From a checkpoint of a small mixture-of-experts model trained on Wikipedia: vocabulary 8192.
Below are experts of layer 9 (counted from 0) of a mixture-of-experts language model. Rows are named router (the router's row for the expert), up (a neuron's input weights, with its number) and show model dimensions 128-191. Each number is 200 + 20 x the weight over its row's rms, rounded and kept within 0 to 999.
Before each expert's rows: "gets" lists some tokens that make up at least twice as much of what it gets as of all text. This comes from a sample of Wikipedia text that the model never trained on. Tokens count by the router's weight.

# expert 0
gets: "\n", ".", "=", "\n\n", "|", " ("
router,224,202,241,212,229,178,179,228,204,203,207,167,199,198,217,204,209,188,200,213,208,188,219,212,199,211,197,190,201,172,215,199,212,196,241,207,184,182,201,194,193,176,205,224,211,187,210,241,213,206,215,210,215,191,193,212,210,205,194,190,169,197,166,205
up0,217,218,175,173,195,175,189,175,197,200,227,211,206,201,188,238,213,187,202,203,169,206,207,192,197,196,199,194,176,189,226,184,193,184,204,201,159,170,198,204,170,191,247,178,185,188,198,192,203,189,184,168,206,194,223,189,174,214,169,232,186,187,215,219
up1,235,196,193,208,213,205,190,176,209,178,184,164,187,194,205,190,200,192,207,188,204,223,185,188,203,209,173,208,188,183,195,167,187,163,189,226,215,188,205,186,200,195,224,233,189,183,201,228,192,227,247,185,201,158,182,183,191,213,218,237,207,155,209,257
up2,187,194,191,210,197,180,198,164,148,217,151,213,183,209,196,203,212,213,194,196,228,211,216,241,199,205,220,184,211,181,200,210,196,202,178,211,180,234,185,186,166,169,168,170,217,236,185,220,196,202,203,199,200,233,185,204,212,196,195,183,212,225,198,183
up3,186,213,184,159,180,234,182,206,220,197,214,176,224,243,176,211,201,227,204,183,189,241,177,192,192,201,182,180,181,163,210,206,213,215,217,181,212,193,227,177,212,178,224,180,184,206,185,194,186,217,192,202,221,225,216,210,218,221,187,203,198,169,200,198
up4,185,227,204,218,185,186,215,204,202,182,192,218,212,227,206,235,204,211,169,187,192,195,201,201,189,249,199,226,198,222,182,165,191,194,210,169,203,198,189,210,197,210,217,163,183,197,188,207,203,194,179,182,180,213,183,218,207,209,236,213,211,217,200,213
up5,213,216,173,190,179,225,203,187,155,216,182,185,186,237,169,175,197,197,231,189,213,223,211,228,154,201,238,147,240,216,215,213,170,207,201,228,197,215,202,187,198,163,182,147,214,197,204,189,193,186,211,197,192,175,167,177,178,212,208,210,228,189,195,221
up6,217,209,178,198,211,210,232,193,196,208,210,193,178,218,183,223,196,204,215,228,197,199,222,210,213,152,177,230,220,203,187,239,201,184,221,214,202,180,182,180,198,192,157,180,204,211,207,200,177,233,183,183,234,217,191,199,204,191,218,194,206,171,231,173
up7,185,189,180,212,168,191,206,208,177,197,215,210,206,184,211,218,208,172,188,213,204,195,230,206,183,202,175,201,156,202,205,220,196,191,212,190,223,207,217,197,175,201,210,206,206,217,192,160,187,223,201,174,201,203,197,225,214,221,201,200,201,216,199,225
up8,227,177,172,167,191,215,219,214,189,181,196,209,233,212,192,202,202,201,196,215,203,203,217,196,184,223,204,208,200,234,192,203,171,170,171,194,212,211,208,203,212,184,184,179,194,220,172,199,214,203,212,187,194,216,222,189,178,198,216,202,193,213,222,222
up9,224,226,176,180,199,220,199,188,219,257,239,197,200,205,181,221,212,179,232,202,191,203,213,194,199,214,204,214,212,180,176,202,164,201,229,191,203,174,171,180,209,156,157,192,193,225,211,201,195,207,226,210,203,240,213,177,241,198,179,201,206,201,215,205
up10,207,222,192,173,193,215,196,183,213,228,203,223,177,221,200,159,189,199,210,173,204,196,198,224,189,205,175,151,198,212,170,222,194,193,223,230,209,172,199,178,225,168,209,166,228,178,222,199,196,192,207,216,166,189,231,187,235,204,204,221,222,179,203,221
up11,202,193,196,174,181,222,207,236,174,219,188,132,215,222,219,168,213,231,206,220,214,207,192,191,156,203,229,170,201,189,183,237,213,185,151,201,198,200,222,164,154,211,188,187,240,240,194,192,172,193,198,198,195,230,206,191,171,191,180,201,193,199,221,188
up12,189,214,189,177,195,184,228,161,183,181,189,187,190,183,197,181,190,211,167,201,228,217,186,210,218,181,223,234,184,187,224,180,194,172,215,251,192,222,222,198,208,218,221,223,216,198,254,212,193,215,195,171,162,189,212,180,151,174,217,199,192,193,214,204
up13,188,206,183,205,169,209,189,190,181,191,194,234,187,208,177,221,219,235,184,202,178,245,201,176,188,223,217,219,170,173,225,208,194,182,217,186,215,198,247,226,185,227,181,180,186,204,175,199,190,204,179,172,186,201,212,200,188,187,218,209,197,196,211,188
up14,165,190,185,193,189,199,243,147,214,173,222,210,175,189,207,206,185,221,180,191,206,222,189,223,191,163,238,168,193,205,201,194,221,183,209,183,224,185,191,194,205,189,216,176,171,205,218,197,225,194,154,215,186,212,198,186,188,219,185,209,199,184,208,193
up15,220,192,180,184,212,222,207,185,224,211,191,170,250,233,159,225,218,215,201,209,189,192,230,218,228,167,216,213,209,181,189,200,190,207,228,253,212,207,210,195,207,188,239,196,219,191,191,200,191,224,217,199,200,187,186,179,181,215,185,231,188,186,206,171
up16,225,216,183,166,168,209,234,191,161,199,215,205,171,189,178,212,190,199,211,199,195,230,233,211,184,217,228,176,208,172,203,215,189,184,227,181,227,210,185,226,199,175,150,194,180,219,249,196,196,215,226,179,194,213,173,191,237,194,214,200,182,198,185,168
up17,227,164,182,223,204,160,207,212,199,195,229,166,169,199,203,159,190,192,194,202,194,210,169,206,210,193,176,194,190,227,190,213,183,208,212,215,219,251,205,207,187,198,202,185,216,223,197,212,245,212,172,215,226,140,205,207,188,173,267,221,239,173,221,195
up18,189,224,196,224,194,170,226,201,234,176,191,215,172,204,183,212,183,165,184,168,172,233,214,179,171,260,193,227,197,202,175,173,159,200,199,233,183,200,210,206,199,208,210,214,187,193,177,215,218,223,206,186,207,203,199,213,203,175,231,240,188,218,211,206
up19,228,173,207,189,162,190,231,182,178,141,199,206,204,225,196,228,176,233,240,174,224,236,190,217,211,199,205,186,139,188,188,176,211,216,230,218,208,183,182,166,201,215,191,172,165,212,234,208,205,210,195,200,189,229,215,208,214,228,234,218,234,199,202,179
up20,211,178,199,165,171,225,228,225,206,213,186,191,219,213,175,211,183,215,164,191,204,214,204,203,200,199,219,170,211,189,208,153,169,200,181,176,241,212,201,198,190,187,215,195,188,228,192,168,180,203,244,185,197,236,210,169,183,188,216,225,226,201,216,206
up21,205,218,183,221,213,217,191,202,137,192,170,193,189,216,186,174,219,186,193,210,207,214,222,185,179,234,193,225,190,197,204,205,209,188,215,226,201,226,204,186,172,187,201,206,185,220,167,232,216,188,201,186,228,187,198,187,175,153,228,195,181,202,190,166
up22,213,204,220,196,210,184,215,175,214,179,206,184,183,184,216,157,195,232,154,196,212,208,203,204,198,177,200,212,173,191,218,230,188,149,193,202,190,179,184,197,175,182,212,182,217,210,224,187,197,214,173,217,221,167,186,185,179,203,207,223,171,195,217,220
up23,179,207,199,214,205,189,220,197,183,212,178,194,200,175,225,215,216,230,221,191,208,230,188,235,191,237,198,227,219,243,203,216,185,224,195,193,223,226,211,238,216,187,183,192,211,226,215,198,185,215,196,221,217,236,190,185,213,167,209,237,210,197,216,200
up24,190,196,192,194,187,219,219,219,192,189,209,160,159,209,219,211,174,176,141,198,233,182,192,208,209,200,201,195,187,220,210,194,207,186,164,167,154,180,197,193,189,222,198,213,193,215,173,208,229,174,234,204,193,210,180,201,234,185,202,210,181,231,210,207
up25,192,197,182,212,178,215,205,205,200,181,156,225,191,199,242,186,205,180,166,207,232,175,193,205,209,225,188,185,200,214,175,191,204,199,181,191,190,226,225,235,217,231,171,197,241,224,158,206,196,185,201,186,194,209,199,190,188,196,248,199,204,217,190,189
up26,212,166,190,182,192,203,205,186,243,178,216,221,201,217,193,231,211,198,204,185,203,192,187,212,202,197,191,188,169,209,193,192,180,189,180,230,195,197,217,213,205,215,225,172,192,210,244,182,199,238,185,210,222,224,216,187,211,178,221,228,205,228,216,204
up27,193,192,199,181,208,196,210,169,212,191,166,206,193,210,159,174,170,199,252,204,195,161,223,231,192,188,225,201,220,243,203,153,169,198,190,204,240,159,205,199,202,165,217,193,177,214,251,209,208,225,188,211,226,206,203,209,209,190,192,219,241,218,202,209
up28,219,218,179,191,200,233,221,168,192,225,211,197,179,211,212,232,204,232,226,202,163,193,235,217,214,200,205,188,203,201,205,202,192,223,225,210,196,208,181,215,184,192,198,188,205,206,217,212,177,209,219,190,175,214,226,185,218,219,210,199,186,167,199,188
up29,187,211,178,192,162,206,200,202,204,222,227,200,199,233,183,217,211,243,205,191,201,198,179,204,189,189,189,223,191,189,198,253,220,209,180,212,221,201,200,214,173,182,227,202,200,201,155,180,178,244,207,173,215,199,223,183,199,209,224,174,191,179,202,205
up30,180,202,190,142,179,226,174,211,225,211,194,163,207,212,172,192,213,196,210,187,174,200,203,177,211,180,204,184,190,196,208,186,230,192,200,176,216,190,243,183,195,156,209,192,179,180,247,180,183,198,199,211,229,207,168,191,191,227,177,205,198,184,228,175
up31,210,178,191,181,204,190,196,238,207,223,261,188,156,173,170,181,212,194,205,163,208,201,216,202,187,204,179,183,172,213,207,179,190,186,178,197,195,205,203,201,193,201,211,172,206,218,203,229,209,216,188,215,191,180,196,218,223,207,201,203,220,200,221,212
up32,208,178,174,169,202,225,234,217,177,239,176,218,212,182,199,189,226,186,192,187,215,205,191,202,196,218,176,204,177,195,232,189,191,193,189,193,210,198,210,195,167,176,204,239,242,208,164,219,209,159,208,215,202,189,192,179,190,195,190,197,176,210,212,184
up33,175,210,204,184,184,187,235,190,214,203,175,199,207,206,198,183,223,200,200,154,186,206,180,213,183,203,212,193,234,217,216,214,189,193,214,177,200,206,181,191,213,211,214,205,199,196,202,198,172,176,197,210,192,201,189,185,212,163,224,160,190,205,219,226
up34,182,202,197,177,192,200,203,199,188,200,187,173,203,227,228,213,184,233,183,207,223,247,178,201,211,214,189,209,176,209,175,208,199,206,200,167,194,169,240,195,150,200,248,177,226,204,195,172,180,173,173,184,194,208,187,170,252,191,191,233,186,211,195,223

# expert 7
gets: ",", " in", " of", " to", " for", " on"
router,189,228,176,212,192,228,216,203,197,172,226,209,259,211,181,186,188,228,200,256,193,222,207,224,213,196,224,178,166,192,185,203,203,194,187,199,180,241,214,185,191,214,217,210,207,200,199,190,194,225,192,206,198,221,211,200,228,193,171,184,158,226,204,189
up0,195,233,190,172,216,178,197,199,201,226,171,179,203,199,154,176,220,185,167,194,194,201,213,203,195,196,166,233,186,163,210,190,217,213,202,178,220,199,178,182,170,175,220,189,213,194,206,227,186,236,202,174,200,183,178,217,201,184,192,186,206,215,212,186
up1,232,216,154,181,190,184,200,198,184,200,187,207,205,169,191,190,216,172,204,208,175,224,197,203,200,207,183,174,177,207,198,206,222,182,213,172,178,208,205,197,197,206,225,203,194,186,197,234,212,209,214,210,213,189,206,193,211,199,198,188,203,179,203,205
up2,195,225,204,165,170,178,182,199,229,212,191,204,187,210,182,171,187,217,166,181,204,200,213,219,183,196,192,194,166,221,185,215,188,197,189,159,198,152,188,190,151,203,241,210,156,193,197,200,173,181,172,214,214,183,224,225,189,179,211,210,233,183,199,206
up3,226,175,191,242,163,241,216,175,212,230,214,184,203,218,191,193,181,203,209,185,200,186,225,207,183,201,190,214,161,192,214,183,195,230,199,182,236,195,167,213,197,174,217,156,154,186,185,205,203,201,184,208,166,245,230,222,185,171,210,208,173,222,184,240
up4,203,207,194,172,224,222,209,189,179,223,177,191,190,196,190,225,175,197,211,179,181,165,208,181,185,212,204,196,176,222,247,190,240,169,229,190,163,205,210,207,224,158,188,192,228,198,198,206,177,206,218,171,217,233,187,177,199,187,215,194,222,246,217,217
up5,215,174,175,191,225,184,205,208,185,190,213,192,199,215,187,198,198,224,219,181,175,201,194,155,192,213,189,203,170,205,239,180,205,176,200,236,195,221,212,194,256,202,183,211,190,203,213,192,168,188,182,195,184,220,211,188,183,159,198,185,199,208,211,238
up6,171,245,198,170,182,209,227,204,228,219,204,186,219,221,202,170,182,183,179,219,210,208,211,208,204,226,176,195,174,190,203,178,193,228,186,223,182,182,210,215,212,208,181,193,151,203,245,222,218,214,174,173,220,196,192,193,194,170,184,194,176,214,207,183
up7,217,165,199,202,185,178,209,176,218,168,217,223,211,197,222,184,209,205,200,214,235,225,195,220,192,197,194,188,200,192,190,204,171,216,204,187,206,202,166,196,168,204,223,196,170,224,214,229,159,216,237,193,212,229,215,172,195,210,216,198,221,185,191,240
up8,175,204,177,204,180,183,224,253,213,213,207,148,213,207,178,215,198,230,210,215,166,197,236,217,198,219,193,179,171,201,235,211,205,192,225,192,227,235,176,226,212,208,269,188,224,233,185,178,173,190,190,162,201,184,232,226,211,220,202,184,193,215,199,219
up9,164,188,176,211,162,176,203,227,189,201,199,179,209,212,196,182,202,182,181,221,222,193,179,233,177,175,199,194,213,210,220,196,213,210,169,199,202,190,182,208,167,188,172,188,150,198,205,179,221,190,190,185,193,221,207,241,205,185,201,184,217,181,192,224
up10,211,238,237,222,199,246,198,185,168,215,230,193,181,195,168,230,188,213,187,165,199,193,177,190,159,214,176,218,185,196,210,218,161,207,210,185,182,236,205,202,174,188,183,180,203,213,160,206,166,243,199,192,225,197,180,210,189,210,159,217,210,200,193,214
up11,198,209,205,181,193,228,206,191,258,217,212,166,189,202,228,184,238,225,206,207,240,178,192,195,182,210,238,202,193,211,211,209,220,177,230,196,206,185,213,199,171,202,193,206,202,167,166,194,210,185,155,201,220,162,206,206,208,143,189,193,202,211,228,198
up12,191,252,200,195,193,198,204,201,201,209,215,158,179,206,247,222,189,204,157,202,188,185,207,215,187,211,213,181,230,150,155,209,177,191,201,184,195,202,246,199,191,188,177,194,163,200,206,173,207,195,190,199,225,184,196,193,188,218,189,207,192,228,194,206
up13,194,199,189,213,158,224,215,207,198,215,150,209,209,222,230,180,193,187,197,191,224,181,206,204,192,217,195,200,182,209,220,179,182,221,192,171,174,182,170,192,182,165,219,178,214,222,188,229,230,184,190,203,183,211,208,218,205,182,208,213,200,206,174,200
up14,197,196,214,202,216,190,203,239,186,172,241,213,200,218,193,232,210,188,207,220,218,205,183,214,212,223,187,173,208,218,194,199,225,205,183,227,225,179,185,200,187,168,211,196,185,193,183,192,149,196,209,188,212,170,190,195,232,194,205,203,209,202,211,173
up15,200,218,172,200,227,221,234,175,203,169,149,222,216,180,169,213,163,234,183,189,197,228,224,199,186,194,193,194,190,202,216,193,184,221,179,199,217,215,185,210,215,198,226,189,200,200,208,197,185,177,177,191,195,220,217,185,186,174,189,201,252,222,264,229
up16,199,204,189,147,212,203,191,208,231,199,160,185,217,210,202,168,220,202,186,182,197,188,229,197,191,184,178,211,192,195,242,197,180,216,205,201,184,186,172,198,216,225,230,207,169,209,228,229,219,186,188,162,192,214,178,191,182,218,202,216,216,191,201,213
up17,237,204,188,213,211,209,213,207,222,180,175,216,175,224,193,168,222,194,208,186,233,196,211,212,158,177,233,218,174,207,222,214,175,207,227,205,172,175,169,211,175,216,232,184,198,210,215,225,205,200,180,207,212,194,199,194,195,192,187,176,204,176,232,200
up18,204,166,210,188,217,190,228,236,227,187,197,221,185,194,187,191,191,183,182,183,176,184,191,198,198,190,158,195,175,189,189,204,180,193,189,199,192,201,253,213,187,204,183,179,158,210,206,201,217,201,213,188,206,197,217,183,212,211,210,211,235,171,214,227
up19,191,221,160,197,194,183,192,172,202,185,202,216,237,211,201,169,217,205,205,206,144,239,166,220,228,231,200,202,175,196,172,211,191,218,203,190,224,181,202,202,196,219,209,236,213,174,180,230,180,232,196,204,172,191,183,208,183,183,189,206,177,222,207,196
up20,191,202,219,162,179,194,203,157,203,195,184,193,187,229,186,181,192,204,180,167,212,177,181,266,199,229,206,227,189,191,248,216,195,201,220,211,199,197,207,195,209,189,207,183,189,190,222,223,216,203,194,209,226,206,189,176,221,210,205,193,213,181,237,173
up21,176,208,211,169,168,218,182,213,204,208,180,197,160,206,216,206,235,200,159,223,216,193,222,180,225,170,207,204,214,199,200,232,192,185,190,165,181,165,213,216,183,197,235,225,198,218,220,201,204,183,179,213,227,175,194,189,209,240,204,197,171,217,231,191
up22,209,204,209,235,188,217,218,200,219,217,200,205,209,205,207,170,170,218,180,201,214,202,222,190,181,229,186,187,202,193,215,202,220,217,217,186,227,183,191,204,205,205,231,161,192,216,206,210,238,215,200,150,186,144,221,212,185,180,204,223,205,215,229,211
up23,207,133,181,188,188,180,220,191,224,199,174,214,165,211,187,212,198,211,215,196,182,212,168,199,178,166,183,190,193,192,220,197,209,169,184,184,215,159,226,228,153,162,233,162,189,192,226,188,212,223,168,205,202,201,225,180,216,180,218,202,206,175,207,191
up24,199,185,212,166,183,198,220,216,247,207,201,178,210,202,212,206,211,209,178,189,191,238,173,210,225,217,197,200,217,163,206,189,194,226,186,197,214,203,226,211,184,174,185,161,199,200,190,228,196,206,229,180,203,199,204,206,199,226,189,235,182,182,171,220
up25,246,233,188,199,190,227,191,203,208,224,149,193,191,215,226,190,203,207,200,208,198,215,197,235,167,197,182,172,201,162,190,166,197,208,196,216,181,210,177,209,225,189,200,209,193,238,241,225,204,196,181,192,198,205,223,208,216,193,170,231,199,161,185,211
up26,185,199,170,182,188,229,179,199,210,201,211,181,208,197,206,194,220,193,181,173,195,218,190,176,208,188,211,208,211,174,244,217,206,225,236,191,210,197,178,192,199,176,178,203,241,232,178,201,201,195,203,217,186,206,218,190,236,190,196,234,210,189,161,169
up27,195,210,218,214,191,224,211,210,205,228,187,208,193,203,206,204,169,215,180,165,181,184,176,218,186,190,193,171,165,202,198,185,187,184,212,214,216,217,200,179,175,176,209,176,168,189,148,218,197,205,183,190,190,187,181,235,192,193,215,184,190,199,215,198
up28,205,175,199,195,188,213,210,197,185,163,180,207,197,222,182,238,188,212,230,175,194,193,196,191,194,188,215,182,161,153,193,172,208,186,190,208,198,202,199,215,185,163,196,177,224,201,207,227,161,192,188,174,230,226,226,210,208,160,218,204,190,198,207,201
up29,176,171,197,197,188,193,202,193,199,175,200,207,211,178,215,195,192,215,156,234,212,225,215,206,185,198,156,208,192,172,205,197,225,220,159,227,179,210,204,210,179,198,160,205,205,242,205,230,228,213,229,172,240,196,252,223,179,194,214,196,235,203,221,217
up30,210,190,173,184,169,166,202,199,186,216,215,192,198,179,193,190,193,201,179,215,183,191,203,214,175,188,172,154,163,209,210,179,197,193,178,236,172,238,193,214,178,198,191,169,189,191,215,208,201,183,198,200,232,169,207,162,172,232,223,200,202,212,191,220
up31,223,213,208,184,240,190,195,247,204,238,173,192,152,218,229,195,202,163,201,172,174,221,180,187,190,180,182,194,204,155,183,196,228,163,196,197,173,232,236,203,174,197,234,207,184,203,217,214,187,222,214,188,228,209,189,161,205,203,185,237,174,175,196,207
up32,177,192,178,207,199,176,164,213,188,213,213,193,201,218,198,215,177,166,192,185,220,194,201,205,183,206,212,171,195,167,222,192,208,226,196,210,205,218,202,241,237,194,168,182,194,216,160,181,222,202,164,172,218,156,185,245,168,225,179,180,230,204,213,206
up33,214,214,170,199,188,159,173,224,245,199,211,215,201,187,236,212,231,214,234,226,190,159,228,208,169,191,192,175,180,183,198,182,195,184,212,194,195,205,219,188,203,160,203,204,197,232,146,220,214,248,162,207,210,225,189,194,199,186,194,216,229,239,197,194
up34,188,207,188,175,197,193,228,199,173,178,169,185,191,230,222,194,219,220,165,179,220,223,185,177,223,186,215,202,172,189,211,182,216,173,200,183,182,187,184,177,176,173,169,197,221,214,243,220,143,169,214,181,186,216,233,175,206,205,225,192,178,226,193,216

# expert 3
gets: " the", " |", "-", " a", ":", " was"
router,187,170,203,185,220,234,220,192,210,201,211,218,192,193,221,208,171,172,206,204,207,183,205,192,183,203,194,212,211,177,217,219,192,231,162,202,200,191,193,215,188,199,216,180,199,204,205,190,167,198,225,182,204,217,203,178,195,198,184,218,205,195,209,229
up0,202,221,203,168,178,197,231,185,236,206,198,212,219,215,223,170,181,195,217,218,189,189,148,218,201,202,238,200,191,205,208,179,198,152,214,186,222,195,204,191,169,200,234,172,193,203,227,180,195,228,178,175,219,215,190,171,202,155,195,211,215,200,225,206
up1,192,198,185,224,183,188,216,191,203,227,209,199,207,219,194,207,182,220,226,199,218,196,194,172,217,212,205,187,211,212,213,200,213,209,215,221,210,176,193,194,216,192,178,174,226,190,168,191,233,200,196,235,250,216,202,188,179,218,216,177,193,221,254,221
up2,201,227,175,196,204,190,187,226,194,239,206,197,214,219,203,204,219,167,212,191,206,215,234,211,203,199,186,198,184,204,206,204,207,175,170,186,224,183,218,195,186,211,209,209,176,232,166,197,212,191,220,188,188,202,173,162,164,178,184,197,190,214,207,217
up3,187,196,177,223,210,222,229,179,157,171,214,179,248,178,205,189,204,191,174,185,240,237,221,182,199,231,193,191,176,213,196,234,206,223,193,177,207,210,171,219,161,189,227,200,190,186,204,189,197,190,204,210,191,192,191,191,202,198,200,174,206,221,196,160
up4,208,212,194,192,204,191,205,175,246,213,178,208,187,214,206,197,198,192,177,192,197,205,163,241,202,195,190,169,180,211,188,223,186,209,214,206,212,194,234,183,177,198,203,205,182,216,207,205,185,202,184,215,224,217,194,184,174,237,197,200,202,201,210,240
up5,222,232,207,189,191,210,164,184,194,173,228,197,197,238,202,207,227,194,149,188,180,195,189,231,223,197,234,186,192,251,218,212,160,188,192,203,225,151,206,211,192,194,209,203,186,201,206,212,201,225,160,171,190,202,187,203,208,182,223,172,164,223,233,174
up6,205,200,196,234,209,154,189,208,205,215,215,220,211,199,229,184,192,212,190,184,197,168,211,228,217,243,194,162,220,219,200,182,185,206,186,197,198,186,188,237,217,193,201,195,202,191,251,192,178,224,185,170,215,196,217,221,195,213,199,201,197,216,223,239
up7,234,179,184,195,185,180,207,185,195,193,194,177,188,241,197,221,225,168,214,178,224,199,247,220,205,227,211,195,189,182,208,206,182,182,220,227,211,217,207,198,217,173,195,228,162,192,229,214,211,189,182,219,196,187,194,219,189,195,236,206,204,167,211,199
up8,202,197,174,177,231,228,198,169,231,192,175,224,191,226,210,175,201,201,187,179,189,178,190,247,165,198,184,196,202,174,203,182,193,211,204,203,199,188,192,220,232,228,181,231,222,209,191,228,206,197,194,206,211,215,199,226,200,192,210,184,222,190,243,218
up9,185,181,215,224,169,227,184,243,166,220,196,215,191,206,203,231,191,211,185,220,200,206,198,199,210,168,202,185,207,196,195,220,163,171,209,208,190,209,187,190,198,195,197,218,179,213,153,201,216,195,181,180,201,168,220,199,217,171,195,231,165,200,177,196
up10,194,177,188,194,168,164,178,250,203,228,203,244,193,169,215,171,208,202,218,186,168,198,237,205,222,240,205,188,184,231,179,175,204,229,206,214,205,214,218,168,238,219,219,207,189,226,206,219,200,198,172,235,221,227,200,181,142,184,202,198,208,225,189,185
up11,181,221,216,184,182,185,202,278,184,238,169,205,205,247,231,207,200,161,229,180,244,203,219,175,186,188,168,210,211,202,197,183,189,190,190,231,186,208,210,160,159,164,186,187,219,227,215,195,160,179,175,215,204,189,159,200,202,151,205,234,205,201,187,178
up12,187,204,193,228,185,212,192,194,160,196,202,228,232,187,195,200,202,186,176,209,208,209,202,228,188,221,181,214,193,151,199,222,202,194,196,209,205,205,190,203,200,231,208,245,188,198,214,201,219,170,217,198,226,196,221,196,226,183,199,214,168,201,210,195
up13,214,196,181,186,191,237,248,175,205,184,227,194,215,204,164,177,204,212,204,194,182,212,196,198,179,213,207,198,142,191,178,197,190,197,221,179,191,184,191,171,188,173,219,183,177,219,163,213,149,192,196,194,210,165,190,204,214,201,184,212,202,201,229,230
up14,212,198,193,209,210,226,202,184,197,222,172,190,212,180,172,185,214,182,235,188,207,190,184,204,204,172,191,212,169,187,197,185,201,221,193,246,201,190,232,167,202,176,221,191,203,188,216,210,215,187,174,145,179,220,227,201,214,178,233,213,204,196,185,212
up15,209,215,205,210,204,156,228,201,218,198,168,224,224,208,188,170,194,163,205,226,210,242,150,212,156,218,221,212,195,218,197,189,215,198,189,194,209,155,180,226,202,178,193,231,204,229,194,199,199,225,216,220,245,205,229,192,223,210,228,212,189,192,204,196
up16,175,202,181,209,198,161,250,180,221,209,197,197,209,223,247,175,209,172,194,216,206,185,198,215,169,197,201,176,220,188,216,178,200,200,203,197,217,177,186,166,156,209,205,181,176,220,212,222,183,211,163,211,208,233,204,183,210,162,240,190,193,203,190,208
up17,176,217,183,209,192,198,192,229,234,218,178,177,191,197,182,183,226,196,190,192,198,201,191,228,219,193,179,212,167,216,211,197,210,196,211,172,191,231,192,230,172,170,202,165,223,244,167,218,196,194,181,177,229,206,207,176,214,205,239,182,188,193,210,185
up18,212,187,177,209,180,179,194,224,186,172,213,199,202,209,215,153,212,199,221,228,187,177,236,200,197,204,214,188,183,180,216,187,215,204,214,207,197,219,228,206,217,166,203,210,192,201,201,210,204,207,191,170,198,231,206,190,199,192,197,176,212,186,205,218
up19,170,205,184,206,201,212,206,224,187,173,216,196,174,204,187,207,184,209,184,238,218,216,201,214,184,179,190,192,209,228,204,201,189,207,216,207,217,207,204,209,183,165,210,245,181,213,175,235,207,204,171,193,165,206,193,227,208,182,175,214,177,223,211,200
up20,167,201,187,173,185,192,211,175,193,195,197,231,183,237,174,205,195,249,199,178,189,195,215,189,173,217,212,157,212,187,167,159,206,202,233,210,207,228,190,217,205,193,179,206,196,216,220,242,226,196,205,213,152,210,181,255,194,175,192,157,245,193,214,208
up21,212,224,190,241,167,153,201,206,236,168,186,207,169,208,232,210,213,165,223,215,216,209,231,187,212,196,183,184,189,190,177,198,210,199,202,190,196,231,205,208,215,204,198,172,206,169,204,188,229,175,203,187,212,181,185,200,179,185,206,193,197,214,186,181
up22,155,195,194,191,224,180,204,203,203,168,187,185,209,203,221,194,213,220,202,224,210,225,201,223,226,226,179,210,195,247,175,142,183,193,193,170,214,203,175,224,171,149,228,200,201,239,193,229,170,209,187,182,184,201,191,187,202,232,191,195,172,172,200,184
up23,217,171,194,222,189,189,203,256,189,214,202,182,181,222,173,181,210,204,247,192,188,215,196,191,224,212,195,207,177,200,204,214,191,199,211,241,240,221,207,164,192,211,207,222,199,192,221,198,196,234,234,181,189,210,196,154,186,204,221,186,209,176,207,207
up24,185,219,190,179,202,207,195,208,184,219,198,201,204,209,187,206,219,193,164,170,218,172,194,185,216,198,190,177,213,176,166,220,181,201,171,211,200,213,194,192,216,165,203,186,187,179,204,205,203,210,188,180,210,160,171,160,197,194,174,169,229,205,195,188
up25,199,199,188,171,174,237,200,209,217,214,195,205,221,201,227,181,202,249,204,161,198,188,119,197,171,175,246,230,163,194,186,217,224,199,220,188,214,220,191,204,190,196,196,183,191,180,179,201,184,244,188,242,176,243,193,196,193,182,173,232,170,214,225,204
up26,202,248,199,185,202,204,198,234,223,203,206,210,205,201,208,169,188,220,209,228,170,193,184,206,180,257,228,198,187,182,225,164,211,204,217,177,204,203,192,211,220,189,199,235,205,213,194,252,208,209,160,215,190,202,204,189,204,226,200,230,205,237,214,197
up27,196,215,190,212,171,202,187,191,215,188,184,207,194,191,171,184,195,154,211,204,170,220,233,204,168,215,218,175,247,206,200,177,217,199,174,218,198,182,189,216,223,204,169,190,167,219,180,203,243,235,223,176,232,198,221,197,189,226,221,182,221,205,219,241
up28,217,204,187,187,212,234,174,207,180,220,202,208,214,181,207,205,183,195,191,184,223,212,172,188,181,215,218,157,202,211,211,224,215,192,221,169,203,209,192,215,195,174,205,191,169,191,213,219,224,165,229,214,171,216,246,199,205,196,195,196,196,195,212,230
up29,228,179,202,182,198,244,206,181,177,196,193,251,212,183,173,203,190,226,238,204,214,188,227,214,176,197,196,201,210,232,179,153,157,211,231,204,212,223,218,220,196,175,203,195,219,220,199,240,201,189,186,206,195,217,203,177,214,163,199,198,232,184,169,210
up30,210,181,187,183,188,191,167,211,181,185,195,174,238,233,221,192,232,206,221,214,227,218,161,200,193,200,234,247,182,200,222,191,210,189,188,231,222,230,190,204,190,202,195,230,199,236,184,212,202,181,224,149,228,207,205,192,193,208,199,221,140,223,212,202
up31,210,195,198,219,170,215,209,160,184,185,196,201,213,226,190,221,188,221,189,180,222,230,191,222,181,220,207,211,188,209,230,242,183,203,228,227,215,246,208,213,201,194,196,218,194,202,210,204,230,164,223,204,177,209,213,185,206,206,232,186,209,228,187,243
up32,228,209,173,212,173,224,174,184,207,202,223,200,231,220,190,230,222,194,146,200,201,204,175,210,164,197,219,178,179,211,204,166,188,206,176,210,194,194,187,178,237,208,215,180,190,207,185,222,194,212,214,200,195,195,219,215,157,198,199,191,198,221,223,193
up33,168,228,199,197,216,174,201,125,191,196,187,188,178,225,203,191,191,186,185,169,219,214,189,192,214,206,191,207,196,202,191,170,162,219,171,187,241,207,172,200,164,188,194,198,173,200,211,225,172,192,213,161,152,189,212,196,201,220,222,184,148,194,201,202
up34,204,211,169,191,181,161,218,241,173,177,213,194,170,202,222,162,200,186,196,163,174,216,190,227,199,200,184,209,213,185,229,201,227,195,188,218,215,198,186,214,203,199,166,203,169,209,177,212,195,228,193,214,228,234,199,205,195,181,178,198,192,156,184,207